Weights of a small mixture-of-experts language model, trained from scratch on English Wikipedia: width 512.
Below are experts of layer 11 (counted from 0) of a mixture-of-experts language model. Rows are named gate (a neuron's input weights, with its number), up (a neuron's input weights, with its number), down (a neuron's output weights, with its number) and show model dimensions 0-63. Each number is 500 + 50 x the weight over its row's rms, rounded and kept within 0 to 999. Numbers have three digits each.
Before each expert's rows: a language model's description of what the expert responds to. This comes from a sample of Wikipedia text that the model never trained on.

# expert 7
Description: Common noun endings
gate0:548548413453506519523488462508538517518579487465556487482530460654588532534535564450432581519436504519485466545474446500479470470446500574457421465497511565439521588496485582629494549442501589
up0:558465453431439411492421473478562428446440505486567505473451424571500523488536526485512500466551547543502462448448550471501496520579580550521415621409574516436497523547455513411510471466453589
down0:476523547474546467513518527620565507483477509460543454512541399427499522464478555543462601542472537468501559530453528471556604469547458536489474400596483470542538484506466494513447551553475436

# expert 4
Description: Group and organization nouns
gate0:473577567426533412479551512516426511504549481495434451508505556364433522600480553472469497525565522551540519531484540496554544490478500587472487576444520469519525498518476497426501477465476377
up0:487523433530408487494459445522515500428378521474551438559456485471438477490510457549516467445566530581517547536495573383611430583468482490540529512482549460512518484523514463538464502518630480
down0:507445404463536466497499489454470603576586471518519419478413467530518511480530496531515468415453473566476450460522576622423439549519449475506478484529471519466471497515562505493498461530438558

# expert 18
Description: Sentence boundaries and connectives
gate1:512509463487562413453481405473466554580481544409423513468564431440517520386503497486449495497440517432493452513436476478560549474488434542517476478521490519402417583434512412482500489494435426
up1:464559523440476531401474480458565488517543504479451385510552501466495509439431437592440481517436537455530512525542415497561486425507514535539511481615466492542440443452496506512462574425480507
down1:493537525480443447545418499510549553501569422426572471432573527447504535478491505486491505533549499519520510457518516518470559480532487397467460523542420470540486512460560562434478484450578468

# expert 6
Description: Vehicle and aircraft makers
gate0:500419454564478542493488550518510480518482462543442430405621496522462512394529479526612464597493550499373476492430436516453453535517538486434480563493455514657484520473496445527518527492521579
up0:583449442515462448530545486485402511530502481502561457448430502610454499595540528521499524493486427537515582479492459447557390537442564497440468564473552442486497512474536449464506458530505523
down0:525570528505521535521493465460555527433503480473541559452464437528458431589472430471418465502547495475442538561505413523549460547516473506432431537513509481555489561545481595451446479522510544

# expert 49
Description: Name-preceding markers
gate0:478503441475526459506446549477536430493573530487511516423547514533469499507567547516524479439424515483406443555539489533578461486525431514531487570425480535489586565569450463453545581471497586
up0:498545419516522488557502598617493486572573589520445384473474438570436504455555508481527532512503532513466514504531525494493553489450426488479513520527461558519610544531410569578499495445549435
down0:597460567518477577435523489518469391628521514460489437491552521397541540588434529576548515538557515493548517500613480519538477546505576586512481523488472539520489493565534523505535479470525468

# expert 11
Description: Parenthesis before details
gate0:522561553578532434509497378554586459512495573582497505477539513528440512482511475501594526544492453478480545595539488417456504526537606522572451502581490531505481459414422487469522536469511522
up0:412441537518490489554519458554535526468441540462497487495510474451479358453514532553491569510519427505536544483450468468537471490518558571497469511475468504501568429566529503571534420491522350
down0:428518480523497562549495510522511460469550461612494495574548538467513549534456509492512492498579390558443431458462467481581380501467542451482454454495460558512539515481477403446548430509489513

# expert 59
Description: Name endings and do
gate0:506587501571497548505493528494485483464492454494468501519535580460499580417435523465480504512462418472420488533406570567507537460587528529515499502475483488460488525521502510404487544454530498
up0:433490471420560528514519433527493525511485504585425522488472449501479456421538552582511578492470453407475458519528547623478505509497526528553566485512474467590550546429474607580512479451424546
down0:515509444528493490536470487500481434495512481444430493458520525458438509444479482528497514475436548476397452588535493574490501608488477435513611476647411465546455414473508550538444509485537559

# expert 16
Description: Codes and abbreviations
gate0:472540444524512423461461483497494540524440514415488439439578520582529445636472575492516445496523498484487504505484484465525469430526520412491495423553449504532486470535553448466475646466508326
up0:520517401490567516624468527551576518512556503476504468438466452544592498450501458542550530466508489563376494458537566476475456525457385499498470471538536582540505427436432463493506429543511521
down0:510565547478471555495518493626533529516422448500478437466511463467466496557463508441425430551526576431498546539547567457459577467493504595532472565566407525508472477527509447549507501531494507

# expert 28
Description: Word-opening pieces
gate0:583475513464537517583479439521482446607539483551472508525473514391516510477536467525516484577517560490486515498615513433506514496515466466556460502547491493453438487436461495472580495527486518
up0:513533498494415483525509544565451476442514487505411545502471434562502535500541443489453457535595482444512500489452503535459515580507448428484495528474447499420478530485491532446496444454426486
down0:501401490524492575403551473563621455480484453474442485492582516528525471568415535512458520514482490478526479517482476618563526374481495454470564526481429467456540481541524454488438412494606468

# expert 5
Description: Caps and sentence ends
gate1:489488461507490511459531453483524499489489481493623527532398414537605554331567440496551330450552481487459516571515444425575496471381537466442476484566549549543542567480464413577480564606525514
up1:446415422504517461489488462479521506502512472511530484416401568523508512540512541570608506486508502477471607545514557492497473528428453503414566491530465498508523504483534506547441506599449508
down1:431506457524540443514497497566439496485517527579462514581512492460517535571431474526603472572458524419397461462496486459564441524465524543552564554530485453510506464549524521466449520433509534

# expert 48
Description: Capital initials, table cells
gate0:534470469534584489490467518524525573515543446495542553485510534419577529433545403511404443548542493459513531577518577514410527504605504519513565533538499516531400558538561452438494451444471625
up0:525487452476564383495498508531462472559524529514450502466430555520450494518484484540452542524493507460473586516561586562529492532487506565631404480536509482478571473473562534538497487415540499
down0:452446489508511385510415472542483466427472469507464513528611508442506538486454472484550469499543529455547493358421518492416554478419444558483564566463510496376459521476461416486499531519481437

# expert 46
Description: Sports and career words
gate0:518507396554466502400471386471427484578525502459439503499569609450520472510497519428534490431530497508560514576508499439481562441487538495466491532453493553540535458503477502435556534608579536
up0:504525490554465624555556505498553414473449582413615582559484544539521536640559364605440464561506597508381530459488458490529471612467537464561536456474531545470528437455600511557591435562489490
down0:488480514621446430498543534478475432489512525497471528465452507477471453591517460435571465575599521554496443568453526461512448485484496456513487504563542532467612517536524600449495533541524489

# expert 2
Description: Have/has/had and articles
gate1:601458500466477600471483536532590532456433539544551446547538617510492478548470400448533531539504452443436535560479533480489455444430544485517430543466620468539559551518508494493472504589502462
up1:526474610500506406510502434512533460525480569514511409472471542572601599555491558526418578465512414403546449491484521498395447512433378455425423496570612528539532497516474476540517422423480561
down1:440541500475485353472551557481454459564590560566502405532475529496470530515537577562513530517402488488544531630475515431412415536426495546501479535528558434449479504551542495491513484555570501

# expert 36
Description: Field separators in lists
gate1:505409473493381507448487463447510505513580493485487496474443521521570534538449572519501524557471528524519451483419368541465424555519625547513557500541526553540454496484577502515513591505516496
up1:500493518511452494549489547434423484484512522486482552548489474540497428554608498504467556423564543515497499533555490491568400562618528440492444450612537515501501593547509582523510500566430472
down1:483521489556550500500521562409507543447441515419492505529439562467558477448509428614475540516535508480493534519475474460463460477535482475531504478528491489496468600471492527548395485429419555

# expert 31
Description: Biographical descriptors
gate0:474494487500528430455487516591525459588465469597535515474483497475471539483458496615454561510410582532399474509488578563433481508443534552504580497589478467458438496541493541502403479511411492
up0:502517548502565437520475485473478458512491501495526469445467514574522488612484488468360599579653443509433465509486573485517497498489500560481475456425516558521477544553414450564447492569502486
down0:495474447535448510526437464468497512475521475580537444497470550484540525544420563500440646525500428516535472499544503562532463486455622472519402530533447571453438482462482535585441464491468579

# expert 45
Description: Stats figures and auxiliaries
gate0:610449551509544508502451379432515519600431542485463505421411462571472458532476584512497496483475415481541515487453573501507527489506476453476477529464502560436472553438591494479482637436590524
up0:499461483510452486495523489455495644463524511381526481579430549458486464515515521419421509532503554548508616395525491431410584485523532506533564465528516506479541469425472540441608501588460583
down0:456509526529491507563579510438513581503471571546441467496465535528513466592505514459481517599506467565552524489418428412473526433471383550498570483572444572454443473535511535485474502566460476

# expert 32
Description: Foreign name pieces
gate0:516467440538481578559418474574441435573417475561508580532466581462434480452488451460491425522497455583439491520510549523550445467489441559462537411541499526555532489428523532521470433558498541
up0:471566495437503464567448503477571540549431577543532595485478492469456512579539536511467500514553453535553537594547553465478560512414505490481460470498417527553539548568459507437512517599473556
down0:480444536536466550460527526453467578530465553429501489432450404475503514483490529482570523536494487485492585537523516458437537456458530534481582614480512490576516473536633476461427490572551406

# expert 15
Description: Personal names in citations
gate0:532466496547479502482455528491498465484452487571492431494540484525527527534652434504484552527453498591398468486424505478480522482484496485392469552541528571482508462472479516519463472480472560
up0:527470432504511548351540531497456449569501506575466488408452463538475558461473520451478425531526440521424596489536539546523488509510596464424463521504503540484505483418491410392455475374443359
down0:583424524536507437519499520490486521521507483511502404503506569483500413506521531469465445541478514470457479433581470525520535511522493506471554544401523462507456516528556490452601510450476503

# expert 60
Description: French and Romance word pieces
gate1:476556529430533586555544537547410591494471468508536464500444426441483502464522537525546465491604511500520568478475464472430521556521520512593502543514419524549466481496456499504554408503492474
up1:436434476516420421404474523490482440500469510484514454406565485572496448519655434515396594526462464554445513508511516449425484464534482416496428471459428511536442542517493461440560575539572544
down1:532332499549500435372500491406461421527468440533506471441433575529511565425531544442589346498509540482560489458426494551500493490410515556524433418530488567581524531553438494603441433456555492

# expert 55
Description: Infobox field labels
gate0:491568531466504538541504509471550475531469522509470501449481509574433495515519493449605517549472545525522504480554404492441536509504430493429426492483527510551410478526460502428600608501563508
up0:495517555514562546487462406618443475486545491493483430524469495553548507447521414510498465454476541531500452542475454577582508514500532559497608465495467509548493515494454509575523457503505583
down0:555446480474500552561554451514520611490523483490510531540547644597437498406525617569471480448455456459510523533504505542478560525406461533529518508524524566464515433544493514557538522426420504

# expert 63
Description: Ordinals and competition results
gate0:553532510434473492487420520392474534460414595496431529509545574469547519549565510470458478460473480470487416461557473555490557605598581504490589569483444504420469488482600553487406600503505525
up0:481417572516418515451439483496497437497491480524530517520470545571492518569523510516404475543442473428472517486506583521397620582482492439536554569513544461596485503483504565492493546538554504
down0:553571458438551477581460496547493450543512540516507528431490449392572487476570450451512544488519516505530515489533432432605555441516536560459455534576438513430504471497554439455464491547440511

# expert 14
Description: Semicolons, pipes, LaTeX
gate0:468499501456447482498535549486546539457468506510482426461480446434524454440562501415570482454590433622504477477528489536444599501559561525489439454497481521423602544497487546474458457557478408
up0:449484601531548461556458554538443468517561461500492482527452522619627565504449512449529395430408487410518473490481459504521462441481498569568488460445468544432606458426401443505507541527574556
down0:464489470450429410475478473572482555583571556481552386427542436439599526507544489533532524404458508504472532568464513527552446582570534465580437535498421573480436493519491437421484521477450500

# expert 19
Description: Death and illness
gate1:524542502497448494480491656590507475553432468566522451541707458475486492525494483508558542445463399452506445536366549546553446586429440498520499528462561483506528492517575469553434483572470545
up1:575412386463475476472566560463573499552539538442545529530499423513502534507523507520540489441471431479545466543488479425411519538532525394440510483581551492514484459504528422453480568559542445
down1:505537525492477440458504615602517461459479541465405437424547498502479544560427457495522490472546465487410456439538463475509425556568443415597527488416521455458561583538552470382477529470473554

# expert 56
Description: Capital-letter name starts
gate0:610514408498455560472486479491470559536525561560430479461462526511512515596447565519509536510494578478448610421443490408443550553450568475594536511497514552554481594504487462494525458479559472
up0:482503485491505532598461458480496464491490507506468561508529505515402414491572522417530478435538540488495638549521463469438502481469508529572457500582512489559464463494492523433439517428465512
down0:506553534402516518532517416443413578504496418453565481548440576450437551569503495481477526480435460598450466447456564553405566548479449487449361500493496471480478458453541552424528435406496501

# expert 22
Description: Initial capital of names
gate0:498569663652601546578413530430535520535498415444546435535557402483532499454502416570539514511534499581504490473531539491451482561482536530514416391608465523483613508507442354511449471423445484
up0:487509500527484495484491509429533492545498534375479480502428405379484487481523518519486544484400461426427518488522483569482471510465535554580467500550450521480501594427554427464491402502455473
down0:476532495596527421530486538434535509443524457551490586506513552528568507496449539526521441475583495562555545580486515422429480425415438527526489514485552469511555494490450530437515493492550562

# expert 37
Description: Prepositions and name conjunctions
gate0:484523532492540488588477529560405513479509502451381453579467463494484493553493512532521501496496491570455470538569471476459456440482497516480522458501500530504434473516471534477512446447468552
up0:571437442522436504439474425421530567502534577409552507537565576461519431506509467534496591410403555489539480511473421486440416443544504493427532560490556464462410440490463550484533504455421471
down0:505432484521500489539444511473482466512459617570595449483423528457517563447402510491569556474493469546498467555450520512427449408529572541472603405533596444462498508537495484489548583507490536

# expert 62
Description: Currency and word starts
gate0:562435447494414481562545503509466341628514503528538579545517574540517509475503508552514417534603433524542445531572441467596461487592435461471498339418586560441558455496419462562555533514566540
up0:486590540574367406498462462533468533412511569462457469588532557443565487430452370546498455547465433539611497449589521458515510562432568474484449494480564505636463511519515456498512531602473529
down0:436406416539525494603492534570477456504521502485528443488534415406593569466521434509427479443485456476546479521524548475523498451602542542491537526569433540558533496504485483451525526475453496

# expert 58
Description: Tokens before personal names
gate0:395498558493480512543425474535512562464479531435576494512505593514568515454572413482524540562454511423514490553471531534465538458477461509509519586491524520483415519441522553504551519440543520
up0:499584530461431550549479493425509587623450542486532558523513500558458446368547511483572488520434501520542455467445487562460534446513601587521532455416470563505444472505529481481495616374514441
down0:437512499428534474531580556474472494518529436490475533525515529586484520483439581522508471428392393465477400549452442589559432531450501436476447434535548493555496468498528466496530548513487551

# expert 47
Description: Purpose and action verbs
gate0:513537604525402538452456452614488433465506570454503476636536500532544541474442574510548346538593524536464408509463554481462550526482506459464562506582463444541427413525461565411507568526450515
up0:496483554451468452456534503468526547579515435555503515454533590484452470444542628571455426499489560523429479484482543580537554482549539498536470698369500456531545528446437480599490520534541479
down0:394522454500544499607550426470534558460460488535474501600550504520512521670596457498490490447513581440596484526384507487449490437443488562599464581483470503543422371462536483648516449545511486

# expert 51
Description: Prefixes and split word pieces
gate0:517544521592522535541459380464531497581507521569478495538544436489456433490522554543534483426519452455541547492444470483439487484434497523515465540454451485464538470486493401488506485398465449
up0:391473525474528472436414390480491411513378535492627534508473444554443438503473549526497484508521510444559481535478476449484635460499480474508503429537455496472580510474520604482516426519502477
down0:506576551479529452615584501434558495507507557520514461410536502483533512511492508598440405525526529586515490582444455543545519436428533435525516441496497494530485461511496484391553500559552550

# expert 21
Description: Chart tables and section headings
gate0:587487579528511549428512492486467521484647508457472474508647422527585569457507458438508473496405511463443460503416519511478438534553625519508452526525417486460482549485525510509458523410482417
up0:422494526430495501473440544512403566536568418475503516533497640447532472527459416501533501491517477515423430438431552503466476463426465483540484514604496572558512561544589576527459495548486546
down0:574549524507506466524506572525555431596489578492478547496450602608574566523413487459470481535453467524439433459489583539483515467509530428481528498514548564525503515458414465439474485476529497

# expert 24
Description: Person-name fragments, Men/Women
gate0:399464569560592470563558494548465535526509508434448504550550467531520562510443540409397470462555515534453475516523522515481464476554464510521543486552487492577486482482462468484503508464510466
up0:479497385545420539501364472413494474594563520555553515495471509464428446496519454502499568585409507361544469537508556580410475450497518541503502556555371499515466602435524491518630539419460555
down0:425584517537558502599499577566534468513530486548517463520491552507518398550456473468485498512597489457509509464422552493477614579489516496552533580564584499554480536426446535521380573500553529

# expert 38
Description: Place and institution nouns
gate0:467453533576446456405524567532536492457446490394490442467485529499506511529563472504473554493588542547531607493558496571420532520551536529467534572474573473508520588565402419414415556505541512
up0:626414504579491530571495492533446489557510543546486427449505491593476532496522494409515557448478429538580436536521479511568397514457496458432507519531567530547389450540456503513507531458520419
down0:600573576525524473485478489390460582435451571559508525418461554471493458420505486498524504546546497538559579507562552506479530486540407490467506406487462567505567464531483573485433539535483519

# expert 34
Description: List item starts
gate0:528442440518503497451468518458485444432527556442587536519456523553476504480492515545486481485661427528406460513511563551541472486522436454452558545462377496384577637431472494473553521505505520
up0:447505530539506556471556515566524517504553502521433484413560488466442513434605457468544497488562526549591497535519463496474593492514518574522581478566476576464508505422521546519444438589487471
down0:543560433367528564490540486525495492492445467510457540498555434457477482484504569463526447502428486446481516431503484521480475541429528435521489538504524484499441469400571586574512464491499469

# expert 20
Description: Clause-opening conjunctions
gate1:493447572598419518469512469525484485561448468582531463514509547443546508486468436534473489488559452468601503467555456432460509415561533489489503454501503510549535554483498512569509475401545470
up1:398617517513474498508487503471505578523469528518447502557549507495558485369481426472510546521433447545446508511495591479456553541469605546375465528487430476496514475440492491578500416477538543
down1:364477515497523513489516473416470461455552408587540475513509442469440502464499587561547475573467513551515495450472424545506445577535519494477519509504514515514477529491552519390529560517480474

# expert 3
Description: Boundaries and word-initial fragments
gate1:490513444504544453418423593479499455460500478599544542523493463542434512437525468505537520422553453514484492514515480519563547504608442503495467528474422536489556457496480472449513511442529400
up1:534590466508490540501518444427547493571545438508466519467514484537533538353476485483538473486468491393469508415522478478491429487528494555536488463441580520558517533476549579529447442486456474
down1:468505474557489561507491458505542539522573548537522491561491519561538578457484554503457571401527472566428474502505485563490427629520499562472513444537527488434517519544512516558566517495449476

# expert 33
Description: List and infobox separators
gate1:562516517504382504495512515480519484542477474447508486466557507511509538535514527596674422401484526514583531520460529503500474504522584568473532511505402496472539526565482351431609615451391537
up1:459490433528493525467548527489523505477479544491500534463591435431517441431541539476467580421534523437553441457617394438456546476483528457514498452574507555437502509564427479464519503458505504
down1:514546458523548512493495576534499486468470551526475537506517515495480480459439519468416475463477360582529498492567450444412470524448587534493583531418463480483500543461472409500479491446536473

# expert 41
Description: Infobox field labels
gate0:526515562502489521514519410484551422525478523487476524524514513470470473429443540519510442482421499417447568467482484503559505513581441544499493524542458534521517556444515452544549570483505525
up0:504482477381505408499560420506483552466510493523433451519443586462538478530496612487525494562462506555510466477441488505506526470381500502529556513494525485545533483542492493519481386482521525
down0:527454482481484488470446621516456400535483485498480456529513453516499513559508494540525446523499545559378527525421486390490508539523508541518422521487480488395512569450431573492621506477535504

# expert 54
Description: Word-start pieces, career terms
gate0:472552490508579522443455480504544508517444489509519506525446432519511464494522445445457529505568508525455593536498502513468476531456537564563384507494567512433539556620493522482487436460503412
up0:470525470505561429455553531415480531481522446482507503479465536486436490546539537481464392456497514581560419539523477470541426505556580530479514486459478536540524577504448425523516450444497505
down0:443537537486494507607518549440514519612509511468473465542461432460507382524451555410437508530414497438470487433519449547523503406478506563467482508546569505523483502486638462469470434497537570

# expert 13
Description: List and infobox markup
gate0:639502507441550579436531484509447537455520574497551462422464493533524581488502500463474530452509496419496502514477473538475465574537531548571437560587503474485496520440479462431555502493535461
up0:473591479508362569514436506474455462504481525511521493523476493499475517519465517474564486488493473491467464561512501475525481588557483562485460514461566501510456505512468484485516592408515564
down0:563463408566515480422517531455471589560508511380533466436413415365519480484505544503489508502486482562451563556539500490428511499528591535435467523482468526427510386527477430576473420500552526

# expert 39
Description: Title and award words
gate0:487483431554478456411568487566594505499502504429495473489464520506424469482539606493518414449559532527470487543569514466519494496426531500562495436501627476461602595496534454511452508441463422
up0:424509530543482442483515600486526565485416553523424517514487442534510494462598495490396504466456590520505449457434586676449539592419587453484557478442460568462515525477421442512468485515581616
down0:482498541552543541472502486507467459477491438500466517539497481524504479488450495489501454476523490537495558513556440528498479435543453486509478479517459546532489399512507405572458453491548503

# expert 40
Description: Demographic and family words
gate1:531521481499410509505510462522518464433508480586428584530560479506585500564517515593490471465545536480532507524428457482577480526605529541574513530584473551526456470482536483508549578537539461
up1:579533462528507476573457569562460419458426483470599544509531499487637506447536584468442340431528573530533566558444404558532426475500540469477532466465477535437527446537549373558521479556645517
down1:504588546468498560550553485484460429534523556506458461486577501524501527467600541520468449392505515507428455577514539487480457546542452556443500534441520481496517576556588486500525459528448475

# expert 29
Description: Nationality adjectives
gate0:600437462462537540550501514497518461553480525441464525401565540525559525450519418468550389514588436496550567412503555538575507448457471531499491439602462582537527576575507490514541540571609495
up0:553459512521439467516447435549472486522563440488487464500610540625602439513500541430495483499477514466491499539527515425580485521494529508523484441417530547600435529416544399499429618480578516
down0:496425498582588502486506576578451515439500480473476463444510429533482459562445402457480504510503534502517483544475441454578590534548547523434486457455507516458469495539496473523422436402435533

# expert 35
Description: Life-event verbs
gate0:432598472409588494468496443525484493531479575520471478494578576502506450483555430446462478497454437550514527466429580510586504477470539472516486522469478486481473483601485555500455435543529565
up0:544535505519473461476512450504448492495542551584474578437486550542477511495613499435572532502462482458588393508506518474515531493536501523431508475508487561500493463471446464443516611560553537
down0:407455528504479498481467439442544476499517476493498426496428556482504549474549558561463502529537510523499501460462531584509495564479449581629578557487418441423517461434541441573542488449509584